Experts of a small language model.
Experts: 24 experts in each of 11 layers, 96 SwiGLU neurons an expert, 2 picks a token, a softmax router, a shared expert of 128 neurons.
Below are experts of layer 3 (counted from 0) of a mixture-of-experts language model. Rows are named router (the router's row for the expert), down (a neuron's output weights, with its number) and show model dimensions 0-191. Each number is 128 + 24 x the weight over its row's rms, rounded and kept within 0 to 255. Numbers have three digits each.
Before each expert's rows: a language model's description of what the expert responds to. This comes from a sample of Wikipedia text that the model never trained on.

# expert 4
What it handles: Final or inner pieces of surnames and place names, like Wil-m-ington, Pilgri-m and Gro-h-l, often in cycling or sports tables.
router:108122144169157133111108135162092117143149120128109111117108085144111110141138121168169101101153117115133123103146066124151170144149111089117114155121119117147095096180081123138147103137173152127161105145116135110118108127119123120140143108095152121161156116156165126152133147106109152118113139124159167160130095113117148160142126105132081121082114098137138095118139169145155107116156122155096121098135145166132126109141117150147155114113112187146077131109121128128097109194135161114091113125099092091148129168183148112107103095145138152145088144138090102138147177122145109090
down0:116154132140126101094095078114106098158130134098134150156124129133137091107116107198124125162181114115145154174091133147162119157105139113178143141114152143124146128110131132115106098108102083134134162155104135106086114140113105176106114150131138156103124054105121149164103115099130127141145133133145106130153084133127156139108108139176124145109103146183150125141130193121167146100123131153132101113125128148099142126120109093091128107118158084069123122117152125117150125130109137109138143152114122144125167124150149134131111127144099155146153159090134116113152119104092115118
down1:149147151132105119077101126129133142096136117148116135128105125092117124120127104154118121121111137133111132141127096141152128086106127144162137121096090120122150175117141097099153137159163129116102107132135169112136111121119099095119085146165114121120125122129140155126147134132160114106116131156209109122115134095114133128125168147098108124141125110138122069114120179178108143147141188115105128087089102154137111197144143135134152136113116161106148111114089093120113136118130140095174093098120127111152128120130134096123108111140106145136105101120138154119134144109130137101
down2:143124149143059119132100139165101116140132154136121100108162126116116115127143151159146085123114131118167097170152131136120169121163123166143104103126064144116115113162140134138120117143125198106165153111154084114130116147105145128157106110122146130152139133151116113109142095107092088152120115190126143147124154089157149083130086114151138059182122128136121138151148144105106139119078081056143121124134126138138132150117137128135153121105133127188125102132104112132137112135152137145141139134103087127108156122097127140105132145147085117134109124123111141129104123162122095167
down3:118129143141090126139138100121172121141146126100142107152156113131148143140143143112086087135071156108118115120085122108104076098174129144160111084134102147085159132133165101100148104155109141158125108124072104131099136145118154135114095128171089148123153132121120093101134134133163125133138115158134103109132169126122140107138104157113147118130123104151163144106120103178133107134096138139151092115110143152129115143075142149118136119104105119158152167085127080149126090104141114144091131128122124132128128111152098131171158136171095163156153096154126152133133149131148088151
down4:112066149132141105105117139133096100161136137105119130108127104109113110101138134145104135132170124116144112130157143165095094128083105151172132183125166135136106108162109196116173105085104136157151127145139124142153141144099125132117142100093119135139182107146126093135132113113096112101136143130107114118110105118158104125151179093145176139118126128120121109140146123135147123170147136096122124118144149146109147176145114103142187100175125155166143132112134179134140102109107108124155086147144099109147133114132147112141149124101138177159146105131132067123102142099111158135
down5:150129111148127098128085104138107196091117095169109146124129163098113162105152138141129129110113150133123136146159111102143155119128125126153094106136112128130140105128144089149109143133085103088132112077126131123100128161144169173146145146140108162155097105123086129150087144158128120093133111110145139125136107135156108116106116120116090104114168137131138116138103135147111122116121126129082110140071152108114147143125156072110143140087140099149159152134126095139183149124137130153108134115132141129102175125136109143119133158104150104131124100154123148114129135121137100147
down6:150141138137116151160115149143156116111124133136118156107108150141136158167132073117113097118116130121111143159157135146137155104181084098175161143099106135118138126078160157096130126084123152143097141139132104096145126145102120140149171163120130164172150129126105104122133150163116102158157112131119158162159144093158142132152132130119125135132070100118126111106127155120140140092136108139127127150121120152118122101066142144095090140139118093129124133131156105093121097105114127127150111152100168130117119137088150138161089156149107146096136164117156155158092114123157075095
down7:134119119138145087096126090139159112128125169104130146146113150156108100142097135139126071147105158123141138106157123148061123130159078131103097125136148124126123081146099114100087114132112130145145137153114107164119124110123092142112107189118100121177142125188173147115151143172135146153110129133150121111162067193130144095116105098107149104092118106118131121141123147102156119108121114117143126094139139161092118122080131180093144170117142155130128135144143149143116090169142155106121091136156116083097106105124151127134132128133082125127145079139126112129167143091186124109
down8:141110136134146131168118097118113101090107094165120130105140184147106107105152145160098131118175115115143128130155114130139170121118130129116112183125184114155144119169142134156142096139146149124124133087066135115125081176101142117179121138164126150109078156127180134154095140078116164125117147102147180092151138150149159146099093108144125125114115119114099144161134122121159107113148128174105151141101104136108133157134099129109161142112133121146125133135115150093117140094123148182096130159120140083169124127144141155144129142119145109122128158111133139115127180110159167081
down9:157133137121164132116116137125161143170124123156142127179118128165164146130136136096115126166131078165090154108121123151144101156069131095172101124129077168139133172096098134146133137161130111083134154160100100121095127124103140120081086138110125124108133140129125143143130096122115154062135138147134113106146111105124130130117098113134128088140126148128159091129126161165114115124138086084130142101120129136131131115104183121134137118140158164132203163180168146136101113151155119129112136141132112109146120153101137139109105118109105147118113149132094152137125091127150159102
down10:122114129117167090089135107143096111141112152121120134133151157163149113164089098130110094124118083151126063132136099128152139125108148147103145151078089140154147141126135146142134129152132132140131085131143100131111179141098074116103119096126151097082168132111130119136120094120107131077129115127117116130101124124107131148157146151126158114102121092144095135122125117137111140144149110098086136086135155140092149142127129091126175115128135146147137152176142138153180143095105146106132155110144112133078113130148103147133183102110098123146116123102164113127108144104145116116
down11:133126131068121140139157111121109081133129113168144120123131125131115177161136133116107110132162118159122147093138151136126162126078099079153150123135138125135139135147106157126139136152118152117110118068125107124142126095143132121103118153102138132135137144192137126160143134168154105187106106113114106121168137105124139128120141100134140142120133095161113145141144139139136141150103124077141128110116118127136146139127122140118148150093123145135119141103119115166126107105146137127160118162116133124091120144139162061158145092160138150117086156100100066125133128150167110149
down12:144153130125127151167147143154133108105134109137115158130108141166120115090195115077097147125122101109117146103152161139128123124148146157121084136140127133142102127133120104133094131131117130186087133131092110166179094104141085112161129133149133118152131094137139135134123119159120146147120152120143146113138115135145150146101174141192182159115117113159128121088122169151132146126159145079139108120140131048123152101125078141119148179125167130109188114133134107089095110133104096143119133135145103165152117096103164108118104128080107122117114132104168162147156137141128094133
down13:118137144142148132101152181144122118151170172145134163116177145124112115169122138138119122136157122130118110109111120120121130134127100109117083142127162105097127134112116093132184141169164078124106133143128138140113166116114101117107098098125185139132097111147143148095161126143123082150144095129128113158101111144115121149125167114139137120148095086112122175119131094103130127112123113123103117105135148103113096140122107119131092096165169149125099122177135153135068134096152133104144130126103095148158141114167118085128125154135126123124138174092117120188157131088106118154
down14:140131100112113192143130152073113155128112140117132100091122091109124107095152102132099103165191120130109121156174133128148128116145123109133108188175079091091193155133097113128141145127128128131136177158131132115103136152153118116170156168137125100148142137148138121091135129081077145146149110087178140100127126137149173160145121169145118161147170148128152089131124126098116111105141126122171136128118094101135140119154130147125136112114157094136149098156148164099136147134091162132117091131107124133109116141140107077120164126113123128164145189136152126132132133148106135100
down15:106106152099141085124091093123103123151119152124102133086092122107109198119162151129153109120139154099126125138119140119158079119136126138134124123124130086157169101100100139128134145136130110135119099141125081149123129129135072100145141112170177130165117133146116126164113101134173127144121157101108113093162104152097190123138138130153127107158090074121114119128140150115171119155106163140126145125092089122165159110116118105111130131093149135150118095126140151167121114153124152134167124136142127134089121134135128132105118109133145138151155108155142128129151157149126133160
down16:117118139104107157115147119114135155161123178125118132161124136121113101172124141164132121106124131057093112119133113160149130141157120148135166144130132136106135132144143161119135146180131141125076153124107118121121116095094106162145125097105138136157156132083099106121108152100130139125146158120129094101142152168167099135137163122085138102127110124123144138093130164099146112126127095146119123114131149153116144135134151127135123124083116110133126114138126138116107131156139138109135162147155084131113110131155138140118132153185154132119114161166166128107119104202135148111
down17:141079144158094144125144148112131135158138158132079123135088139159152122159132094091125113147118151120170117040137122106136112092121118119155174133147128101143140175145129114170116122141135143134125124101111117156153106128092113093151095103097111092139135160142121075164139111152110124091140141144134106114142164081071142137096125130148129132154097099157151122145106111121157112092125114083165148170146132167154118142172104143147178117107116140135123125105128111132147104146151138158136148074113144154107169123155139135131161084173144157107108110158139150126127158109127126116
down18:127073121185113144151146158131103145122144177119128117089165125131129120152120109137128145129117096117115134163152180120154134185158146171082144135091133152147126154103150131131170141116118154106145122146104136119131135144185139113145143158092100105137136154145189133135167142158101149128153099096128128129176077119146139106146136109129097126114108124108178152143184115158118122091154072156120103125135117143119100146123124138085138118109160113124128136132119097104127164090130121164101165124092148127093108106168154140090121153139173165115166167172102101136150075104119103150
down19:209098129109106180165129127142120140127134159105109166090129131158110185116118125158096134104142147131140122098129126158122151099126121134143116121107098156143144101162139126168157116119135164122104123117123156125123101119143093114186127117160141100115098126108128118135158148137089149155154140122109100176095146137125151158147137132203131139136123130108119145145148121120198102112139145111106147104116094166113138142155124149162127113137153141106110095127102090150137112151126120184095129146132121159132124175143154131173131131100176099130132135097159150157123133121107141094
down20:134124124070141077137137124108147144145128122144137158157138118164137112052071101157123121152102124156157148151172121137130110145106152125099085122120130132132151067134114103156155111174101118117120110126150113095105119114094123144153130113134117131164124155123120154130137147145160154122161084123148121116122152115114130106127128153122131159120117073096094147106151140126155123090091131073132163101120134115117175148083117152129128073114141144132158131127146117129102127122139152147095159119111121126136159112130118115145131148125121106115154163159147130103122112142150152127
down21:137103097132147054104144153164090170120114151105125109088117139110165146126134115181154117114107137159131109150118166111138153084158140132130144109123138155089159151140124095171126170134119116123152118134105121127118154157128147126100145118136089086166102138078130117171111110128100196143103103143116127101116129055131085162164164170150124074127082134141149112132136127095088093144139091130124102135113134153122165148152157147092085135082094160132156161127146143139129131103060090104101096117147150115152145188112096156145120167095170125179152123102103109154123114146144094126
down22:079121130120154123156141118146106137140087080110118160127126136116152123119134167170095159121169109145118153114062126099162136121133137118119161155096138104152136157074058083106116125156109146106115156119133161090106100131125111156114140110154107115156122147149109099141121133152125117117118124123130124145131091129161102142118133110134118083178170108113116148161111126178139132133144124171072175128130104111139142095116119132073138061131134086142130152120111137100087131124112161117094170114106111157131136159116130126114083141132166147100120193117116088121124147149119130131

# expert 12
What it handles: Inflected verbs and particles after a subject or auxiliary in narrative prose, e.g. took up, born, moved, located, advanced.
router:106137148164117139151108122148124130107138113159063113107119156100108116145133105147131164139160109129125135143141116182124157160148090129126134088098159121094156125120107197130111121133135118132147093121128117133142100139110135080151130118112176128140125088116129116147121152108119166183101159070160149127099093148111162157133128101160135173108147132117103103120106152146121090185145089148091165100107149139134126121140109136127149148107113130154143156119119174136134132109139120138146121151108126110186136160144152131118127115108129138130096121132100135117144136130179108109
down0:111118097134149160163164133102133101129139163134138151149102162149135137139078119121117155123148156092105104154142094149175101105109145119122102109143136131114132108135123106169099112138082130133136125186130097150132156129130098131125125131097145159084181160173129173178138124132106124138157104126111139122134145122153129141140127107092180099103153126121142104122125120164165076138092132112155191148131148145100123126146096097142119153084147096118140127121070112151153110142156142145126148104138132102190169114099114171111133107127114123131112097126113137140083101123150092117
down1:139102168095098090146165123136144135131144141122157090137132109161073088132173132125130112155147108128141133100117137180153103128128127131061126134151119139207140102138166114135123128151104112088098148112118135091109096136170139124171168111111126126140084138097180166161119151104169129147153113114144141099109083141127133107115119176141085120159140119148115143142135149153134130129141116126124123124115145128089148108092143123127138095144133114152134107152111140140107143138121097149090132184113100163145122131165088140132140155079164111149130092159100129104161117142114187137
down2:146138116138161153098204176095103150143142142159107149119101126103075102122079132151146118117127074136140105131145125118178109114137117095129102137133154138151130095116158112158147087163139154137129165099097133147131169151121141075130135149131155174139135159120145161118123119119144136153125103125110142130158145114114136107166100112110079116141112136136101098128148133098129160106165104095136091155139094140131132130150089095176132137095134130144125114143103159100130127159141123160118159144124101092143113155132101104119104099121119124099121136111124108149119178103144120124
down3:126139122124161131115090139123140133141128108126097132124183135123127097105133126181106133173145121141126129122156128135127149110148170114090141112148171152113118119095081151106117133150128109104100120153112138143145109103132134107112163112123126154225139132133140130173137102133180114119108141098153107122154164133114105114123093092114129156050132130101099113131120123117160111092164092132136134109159138181147127147132143126121156160166120097126122109134129096166164128092166128105178106137126134143123139095157096137123108191129075120147118146119120106123092134147101117103
down4:122115109114167095124113159193163160135112107147124097131142116177103122173115148105141171150130127144117081144128121135131084097095078169122162101124097115126115059116140110149170139094105134110106129161107107136126117112142134126133116157149131091112099137125141117151124141147113120183117112150146149117140144128118135084083131144111107158152168142118138107084161098118137169161114124086166142151092110131140111116142106164123105174123133085132129133150159145115113148072143169144142177113081135111149179135118134100117151150143118098103097109111122141179133118176136151160
down5:148135165122149094143098163131141119126135096128089091080092145144129098148148122181140099103118161124131163128135116101117093155148115127110154153124127112196090091108111130165120146107147143182096165101120124123141119152103102133095118123125099155169117104142126110126159122138070147125153139088134080141106102090188114162082133129101089135102108084096147136101149089138116184106131120175125105078100122111158096137146121119149119118106163163151137075126170102105112129097103118122109140098167106117110119085127134126126084159161164135147103125127077105091169133140127123106
down6:132141137117121119093097146129151124153142109127142151116102099140116164157154122068136153096102133107106146129113106140163158153141142114159100108143131143188129126146140120115085120112117123114143127163077155146126158083161089086143102092125118135156104135143158111181128131121129162070136129134131144150081130120140119150170138098112122089138081107131113123125128145121098109151148158135114116107156101106173148097146161122122136114146135091145157172123133160139144157140124140111109117145130097148086140134115139098121152094100099130127127170165129112171121160112130127115
down7:202093083166145137127126084132111168133097172122111116156137089119118137148111143113133139104109107107133143124103157194146138163129148126126104119122150150098106087166135123129122173161113125108152136116143134105146109119120154122123140121127131103114131138166141131107169084122158141124127084173138131145185184093126131134124121154134107095147125169129110103141148129117148092152157197116130121105108102163121131099109144101140113115093116143147132107136115118113141104109104134127133106156107140125142118163144130154094123160162116152135091123129134091164123154162164134129
down8:154159089160098122143093100179084107125156125158153132138131146163129154112153152142103171148156144156170121178154094133130120130089129085113155138134158126133125096129102088103112094122105118113103132158134159151128189122104111144145110129113095151098095115123140106164130098132116099150128141103147118126154138173135115130145148131175154151144097128165162147180111150146180141139133119124143133179130124117131135129124084113115133102160149133091112158211149140134102156105127128100121124134117156131146120100121130123123115164119112110175122138124152109096122172143149189124
down9:135134137139104143128121118102067115119156112113155104149168144114134134138100136110123137161123108152103139149089146108146146117125109129085152172144116103106145115128123102111139110123147143147174161145108116101119139134090109084114122124106082102157145166107117077062130121155100140134129143121144069099175126071111131146150125098084118118140094107152138115098142094096110121106141136105139131148150114129140142138133113111121140110101146113106130132117111135148113124122159088100147119145143140153126116132076100147170165143115119164134136120095194097120097128116145072118
down10:100139127103124148172110130111141131134134126107122107146138161146169129146141107112091078153173130151170147114100129129140117125147155113098184137090130114122155092084154162127118131134111108155103096096126144116103145108120114134143110140129148127095145125161111113119144141107089139165125137137158134122159100190148160117121120113154127177131159131118094114109141146120110146126135098140133175150145137112129156148137124174155118144150152156136151126117102097067078140145167101125116141147100146134146107133104140151100135114111128180154178109151144126152158112114186120110
down11:112153111136141124112172141118138146093158122154095113147161123112174128114137133083133136115159126114093161136107101120097137092113137118183198166102131129150100132126148128162066171126143099102151134104142161171146151136107152154146124159136125156162124126127139125129068132140145101191105145138136083139119182117116157162133133140126123109100149137147165125137084120109111113099142176133088120124116104121107115098125084133129155131122128136113166118141108156111145148085115108131162150097134133154106079139081121157103116112121151090100107128130157133134135145104142140131
down12:097121106192131154128113099111122097125137116105150118139141150150143130143132095126169120117184134107120152125151117097110111107105129150147131147082139098155129131150121108181147158115122118127157111125114123178079146114084099170154120158078150141115134142136179170132113081138121111120126104127134124111141151177129122110085135119100148101087144186120116129108155138133138120132143106121127117116124142125089161100121120150090111100127128181107153131167149153135106152115089146125130123144116158104147162097090155159145116119147113108137150107176116122140124108120141135148
down13:082152092091147116153134123133134141103140089092118095147068154144113137149125122121122163125104156129116116105094159133123141116118159121154144103128116167085080136064117095141120132097074118113155112173123146094165177114082094164152149136128113164121101112117138098101084151108155102171114142139105144084101130126172098084152127089135098140083127104138146161127108147142116136124110134161101127123127109133110133132083127099161150173105153117104149154144154121131156122119104144162130141158125137135131164080131093116123154108166169116114145093103139149122115158110142141135
down14:108115100136132113116127098114127140128092122134145150096135114111104102204140138156141127143127100107125150132140109146100116125134139097152112136135133089146152140114123131122135117098115101091135068111176157099112186104153151129118121117132139147114123115133155138191113084123132110126163124119160086079169144158140143105104123147124150129101131128114122158140129155090108132152126117162154099085142163153140134152130119090155126130150072133125112117123185145099180110155154136104151139136119133153112116099152089156152120126130131156123102110107141119114123134095076072087
down15:153128161094127129114164157169139146155157154112100123160141074113129133127081079139086119167140171151090150085148158114070120093116108157148114155149103121084124168154129113131153135126118094141130116144127125141112151159124097106108119107124093101146153106124124157163129113144124139153092148130111111105081145143119119146154129137137098123082153161121162108119116146120140092105125133116145095142124115102116115121080128134133097112161115122118157149146150143081138104109120141168117088171137159125108125095101143112107126111135138127080110144142090105120108148149172130134
down16:109122141105145170108136101168157158130200134084159089119088167117154136124156109152140127133092121112115131134134129133152165124109125138126120107124113097126161154082114148142143115140114137151139150149146137169133069100090117124121141133138118076127155135130117112162101113074107147131146160120128154132122138127126143146148158143155145125103131129114099137170157157141111129191140150154114115152139102142117150148132065139185148118105135113122127133108129095100154136140157144084133119111123135132112152167142126139138131102140146158137106096139130123145135180111155121107
down17:145096113132149158153073126137160122173096178143120130173148128110140135117127096121122154136084106146142130081094119114139115102164104151138117129145130172165113109140128119150145134075116115145127098107149113092127116110126134158120128109143138150105119160124127157151131113132152132144113120150113124149124112120145133140128080165092143113116090150169111099085125130094108139127158159156131126144122108125136110110162150153131088108170121085130105134162129098102143155118130174158127127099146134131133123126151128130109109159129102159113133140153179138174158124148133099158
down18:135144145175105162148096162127164111109129137125120138148156102127099142115096137199120153154131132184138169113102167144144110097127124151100117103132114092135116084147147104105158162123119177120121052138092141136160175097137118099122109155166146110125093128110119138127136121132086106201126134119110152164170089145158107103112125102090117169089111108120115154142147086155109131118109080109133114116141132138151126137110178139120131148165107138129140150104146085143160129130154151111137097112173136110132131129092138099143134127114095132137157129123075135131142128148087096138
down19:122149122117115119121161107113155103128133089099116135145144152119159102132114103189133145112144146092114139120130150146137103138101120122120117106123108109114121126144083127172145091095122081166108118096107111103147107108143132142115104139121126173170149111115149145133151119151210136165119138136121163158123099148161126132133107118099117123087110122101119112101102129149148119149127141153091172148105131163152114083108142061111108141081125125122138120146120177130111146117142125102092139080122131114156150160179178135098130144108093109102102148125119140128096116155102165138
down20:100116141131125122099131060154126122078116126112122136120104171126163071106133118096154115105163145095123136102140140123101128130095162137115169122091128121067163102078142122103095128136153125149149083126122127149147115146131113083137151170123115129121114130145116115122135154160139154155156144079120135140135132107154126178127122135143175145152109158142123121121100101129146111118127096108092147217092147141143134112123090157067142194134159072125161154119159144063102114065121136136143120151146176090174138150105158111131102158105188123105142115128154089116163103165150143110
down21:113172078097111099106156139067115135067128109122142159160093130149124169111097114207106126135161130103124135119142138110093142140130154063120159131103123136152141110136121137110140175150163133164103147112126155160166107158129131131124143097122111170114119106113132120128140121120132087151142160111152136110192138139133125107117123157118156181152133120148160081153094122153114120123155154130135159120171105098113111068148163100122135125112130139167135093150115078144106193169131132103145076109105120128107130165129121123167156088086122142147085144123151088117092112116111091112
down22:098113097071127114092133138096079159111134114170088160120074122118160114088104132167136100066154158173121166134118151134123145142124093120152089069068132144084115114201140127089138118109095134103134096134107127101132186108150127098146121089125135183145141107129139174081116152088112133125126113130055127118133106161132079080143128128137132086106115119106121098146128089080104138101081096117125153127088108110099181149074089125140122137122129149099136119095112130144132134158134093119129154123126094175154092083101138186148160125139110118099157120138167162141081118118076109135

# expert 11
What it handles: Final pieces of split words (aband-on, hab-it, Kilg-our) and nationality or institution words like German, Games, Progressive.
router:113133123125177134133111143159104141137136150100121117131114120162121087169144106163139145104159124080144098094142119119161149135146111107139120124120127095133092097153104131157176098148150157148152125160091094112136114147095145111173177122087145094159165083156138128150124119093112163146112150106160147159114108093122112158153171085135108153098129088119112086113118141149182103101148088118117127103123143159149095091172119161160147164134126172169075162122113124094107076165141130100112131135124091097160105153150153092114108122088144129130112152132114106131125160108153112119
down0:126149103112133107113124145127106131075122124157122148115092131109133099155130143186171127119150101150134148103116153118150125066127117124113100127156111126109089143155171126143113107096146118151168136097135133123148155130116138101133113120093125160100131076104132076145100115109120149131127069099116121129180133126132131148142154116104176163154124100117114121133118129068103134113180114107095168146143100119158135132109105151156138120096150174136172132146087148151115171140152152139137142132151144154112100125098072182110186127137075155144137122118110150121108093083130138102
down1:153113130127145170133185123129153118067137140097152089108132158132123134153165144122133139144147180117121148102160156139153108084122120120120158129109130134104102123144120102184105196094184134101133155126132091098148158095143107143118122112105135148094123147142130157119145106160127141167121129116102108106138147113084121139123146113171148146135086125063159156186119141103057116104124098124147132129106118131134135124119138096135150106106149131078169091091148124139081166140109113126175100142137116103114126102116157127130135111150134135197153092136088137107145138127125128158
down2:142117144149158178129119125130102138139131150149091094107077103171108088144104118145151142108137104116131116118167171075152098078132103151189168163135150145132089149152111126120147100105106141165133116088175112109095113120159116103129117185127155141140129190157132108111114105107115121100132122082181149120155144110096082148171102113178115109122129111107147176104129140116146144152115072150117139119134121117142134183134120110157113105103132117120091151130112142131147146177111149141136132093160109080098107129151062113147143087140143079139063170112163098119145119110135119147
down3:131151118149110165096108115177149112109113149130124171107094135155152138141164109138139129137140124104149133129125085106091106149081085171138152127123130130107150180171078102116133091161092151067128127109136129119103106123126153130142150111113055123141160112118108126170073142125163126137106120090155143134142152134114128149148101105105168152112113136169086140074097127159144098124140128121152124120079173146090089132157124161143119169157119139145106140160140127132111155172147136147139083086152158148124130144138120103155115080130122146118180102149069105071146082112128139110
down4:121114129104118098134103161126163162130124143128130125074121144090141088095109071144089114121154132124155161151141133144121111129108095138080176160077147119106117121129111105118118122125125109168117152132159135140128137126105149192115137170156142155121128130171120093137142109126109120143116115126137162157116155157137105167116141160162149109142108130103094134107111147144122094115135153131113119119106055138092137128112144112140155133157082062104132121124130126124170129127129143142149122154139166144089111123106144143146168120143131132093137127091132108121074155160105151105
down5:083110121074108108067124132172138090120134134133093128082130118121155128099165147143129145142122123133160119104121121138170112077115104135153159194112147147114147095145104088136103148115142109168130137104121166125148172108062170147152121159097114119148104143150127155147116163104140130132127151128125154081130114139130126127131147127132112169118154150148105140105114087146147130128120158172140106141158132093101129103124097097108147118126106132121165097147137187154081121124120170137149170150153160160168064128110153176096096138128126147133086131151161096154161131107156067136
down6:131122131153127108109085144128148125135152140058142143107106118128144159072110150162149129164124135135178139114167135132127136165137178130119141156126160101119111114111109114178155133144107118158101103142182165127096135105146138101094096153129116153148141120180107123104143130110140133121142144153117094120139119145138160129109111131149089147157108106105128124105114104103105162129099079145079097132120133109164119127128077119084134121126117105146145109124152080086120101111076167142142130119105113127167103121158154124135122129145103111088094095099137115154107150164107131075
down7:134111120145133113123142090135087102113131135098119118125137101163141102082124123121109126129138125100135134111136141080122130076131134175105117166164125134109095117141133135130134103129087126184095131169143091159152126090139142142158139091142139087130138121152119147133139115159149150113112138113130122125143151108172141147157173110081126147141177136144078132147136161115152113103119115124096109165114150126114122081121139101134127122147100118121126132109149137089079127145148115119145098157133161143180107125133132157124124132079121160119156134119182129127078107091108127163
down8:155139125108134117135108103135149124099110156129130111088111146115155088132152117148166120129171115162102145136142130136096117137130117119127163176117119172125143163144092149135118150136164132129117135185149082128116162159113113098105172159101107128124107126134109102134078114128092139147094168107155117142136106166121145109121095101120114123116149127106136099091114151103151136140172167149087118145111158152173106130138160141091123149149137100110119131100109118089155161171130118127119139087107082110085124099142124120103109131096141131115108068113133116115176092142101168065
down9:155165150115167140125165121131122161103130103138157108135170131144153125110144132121115177108157124145136159152102132131116166114160130157113127151149107157140116081124111096094167149118175104133100094123189130162144098105134130121152136147151126145174163134155150113116132104146186138113140133123123118144135129127148128099130099149131146140122108162078133121099113148137119144144157078135120117141105140118167135148122155109144158117128147142149123151131103144134147130129103114121114103106133156124097107106122115124142114144106130121107131128140108103176070118137132074108
down10:143051134157150165135115139150102075158162083113166135113129114162127075152119144122140144139169140172151088143134144126117131132151109141144142152109155110148131158137106123107159124106132113134163103148152100126103133086175110152166104097109120132138086185114123124154135139170112117108146132110104135135130126162131100135143088144134112100093125151139133108162120153145114106133149141134195111105142105162128120112105110126152139103146133086133152143175159126092110093149092124104122126130118125144101163145130134115103101139107134120143133120132138130145146111110126168109
down11:075088089114113138137109108114091128102132119146131115138184121129143157096131114118149124159131127140137137091145154151094138106119124097087144111153115077117114101102157102074118133132114132138115098154135090154135140156123124117161103131116163090123100116146160142117135089108155158150150128115096140119125108147121137153110109121153182101108092099168160128136168117119138119182116060138148131122131099079119114097138112118108136160113074106144124094133105136129103095112123141119126128117137128135148150118140141125123117107130125162118199108103168115109178131114127121105
down12:116110079170162183155114124109074107139123127160123153118104139152125089176145118119129069145147173104161132134108115115126121141129066152137134170181140109124157115141121126152102129151116138132132145146186097109127147131104125121118100142167094165089145110140162154154111124116119149135118121156122135108118176180130145109136123097123162098124099104132151138159145107104138155121116092132083116144130083131123106097102114085118149116144164127140116137114133125113102169160098121140073136194090104091187108120135106140129141126153151148115148149128115112133140142085118136117
down13:121138144140133174113120125159151111110167105120123109116181144167123106153109150120095137145145151140083104095159118120132162114137124139151078076119153113104103182069110073147161123106137092095153134158098120079127106142135114150100102107157125132132089142131153128101108113122124110151145114077108107125095130112139082112141104116081136118144110153135127112127123148115130131124120130140165111142115109117119112082098095108139100105141155119145143105120105104146130137145104079140104101165135136125114127086149150108104174155093119159128092106138103122138139106127154142080
down14:113158132146120106123132135146092157153172145100149099178144118138149114071171124104099130125150129151170174151151127121143124127103115175079111099109144104149131133127122145160166160165111117144131107123143090156134136152161135130138132134145147143150109107134150142124092170136129103171151179132152116151102120143129117147109151152123167138167161120100151155076157127155084139117118172104144117128147096121126122148153098146183090170138103126102157135102149137147139137137136151111144114054148114115133097172116150138114093087141113139109166193123094135125154110137144171105
down15:172144156133118171131124155090148114121101102139123158135125102111144130145142160132151096120170119142120139095129110162105143125124137082148136101148146160106145130104132133116145135120124134120101154084127118116136097101115115097123152126063116087174160128103100151095137124125134112084137093102171144093118142087137134133145127136097153154105155078149126158126113100128133108100101145153119142176134137112137128122151134154115121127107141096117135102135076129080119131119120134101138122135142146132104086190174130106116141117144139183094145124078144181091145139127145150123
down16:122137156098102170136119130205128121152121115102119101129115120156111135115113123103146127111070116131114097135129097103112178124099109139110114133140119144105160132122176137109107172125120134095077131134100154131139116094153122139130127141155084135146162131136166137121094094164119143118143160152101164133131097125123160128143136082134127131132138149155104111154150111149175124121133061164127090110130112148099119092132148067135125140124117168105087116134133167135168121141104096108106120175126112112134138143146137148139097131150121137107120088112114137098115123123118111101
down17:094158151118128115119149153119082135159127169169143107087162160127136174123121091109127140115110133110120155128156118144153115140158110129107135119098103104143103147161115094105116150119088120100117155160136112146156140142123103110097157125086119108138127116132104119169149156116120076096146166144104136083115098169139156119108118123085109122118130108132077182097099114124138149125092087110031158164122144119134104129130114142111133121118128110170098107119115103152083142134127106122140120156163094088185102116143119157141123102143124139168123136114126174185102140130120133120
down18:092171094148157130163151134124120121145109154147123122143129134114104151113111085121133137119123130120091143128133132111151142114132116105192105087152105124146094095133152126142120147110108083150134084146118130153105128102113154119127144139139158080080132091110099088104145202139089086115166081145126164077097096160184157056130092139139125159173135127103141122124148120126115123166104128133137121111136138105095165117110127096159096121101123128145117135155155137103145126114146164142130158135093133079114133144112111173146128116103129090137128145116162138118145130087127120134
down19:136140120149114152114145103119125119092112156117112144154129137157088102146119156164146129172130137107158138169196121145134075115135140147102177137124091159146121137140133095139135145139076101140146076142098133108151129178149111135144144190120124125148106136142143131117142168133116092135140111137104075109103112147115147120154123127149157113169110030136094178112144095147169142130163125147112099170116109088134130151122097125170145100131103131125148093076147134160127121103114129101139135160103141110130125100145118117117131185156085141143071121087136123144130127136129098130
down20:111152160091165064107122151142126130152151135110149134144089118099103143144118130161098072159140097104155150142119163133133100127144080149142129152120113157149159143117134100157136149072131105133144118095134153046124125128121120133186101105178163106060138114152161155094082162147129145102109146121164141136103158150126136129104110133163139119114109176088122148130141142152151132079160163099138170142113109129160154127111161139133150139101128181139154120101130153138104137142178100137135143178122164146142121128116168091120133130150137121145132133127175135100097146116133140142
down21:119083139121142143145146112069133111163158143128133130147144121079098131137126139112112184163108125113069122132187132156071157091121159133123101111156128142196123154150156117100103109114110154140119163082138119161121135138175125105160118089135150126126156120110129120119118108115125096128204121127133195085126133134119133142129105148148093170119160126134124142113113092124081140105134137156133122113145061133174159138137128150123122103129134114131139147154134121093093119136163137158097157101158125140125145106141170129097132115149155127119155150117159133154098127136144101145
down22:086171086106094111137109147140097152141128138149118124137126157117139131146128087113130095194120099140115127090123103098132067135132114136142158122097113083117163123107111133124131122141142138128122131140112118112125143119126118140125141144140132141142143139129139065148160118141128091133160106115138151138105148088119159114097095111140141178088148090095173126154088112112108113103098118137115085154131086129101085103148102157125117151115161118166125147138132125161181125117107073160130127123129101103130155087141105136137126137139138177106112130168141145096126107126094149154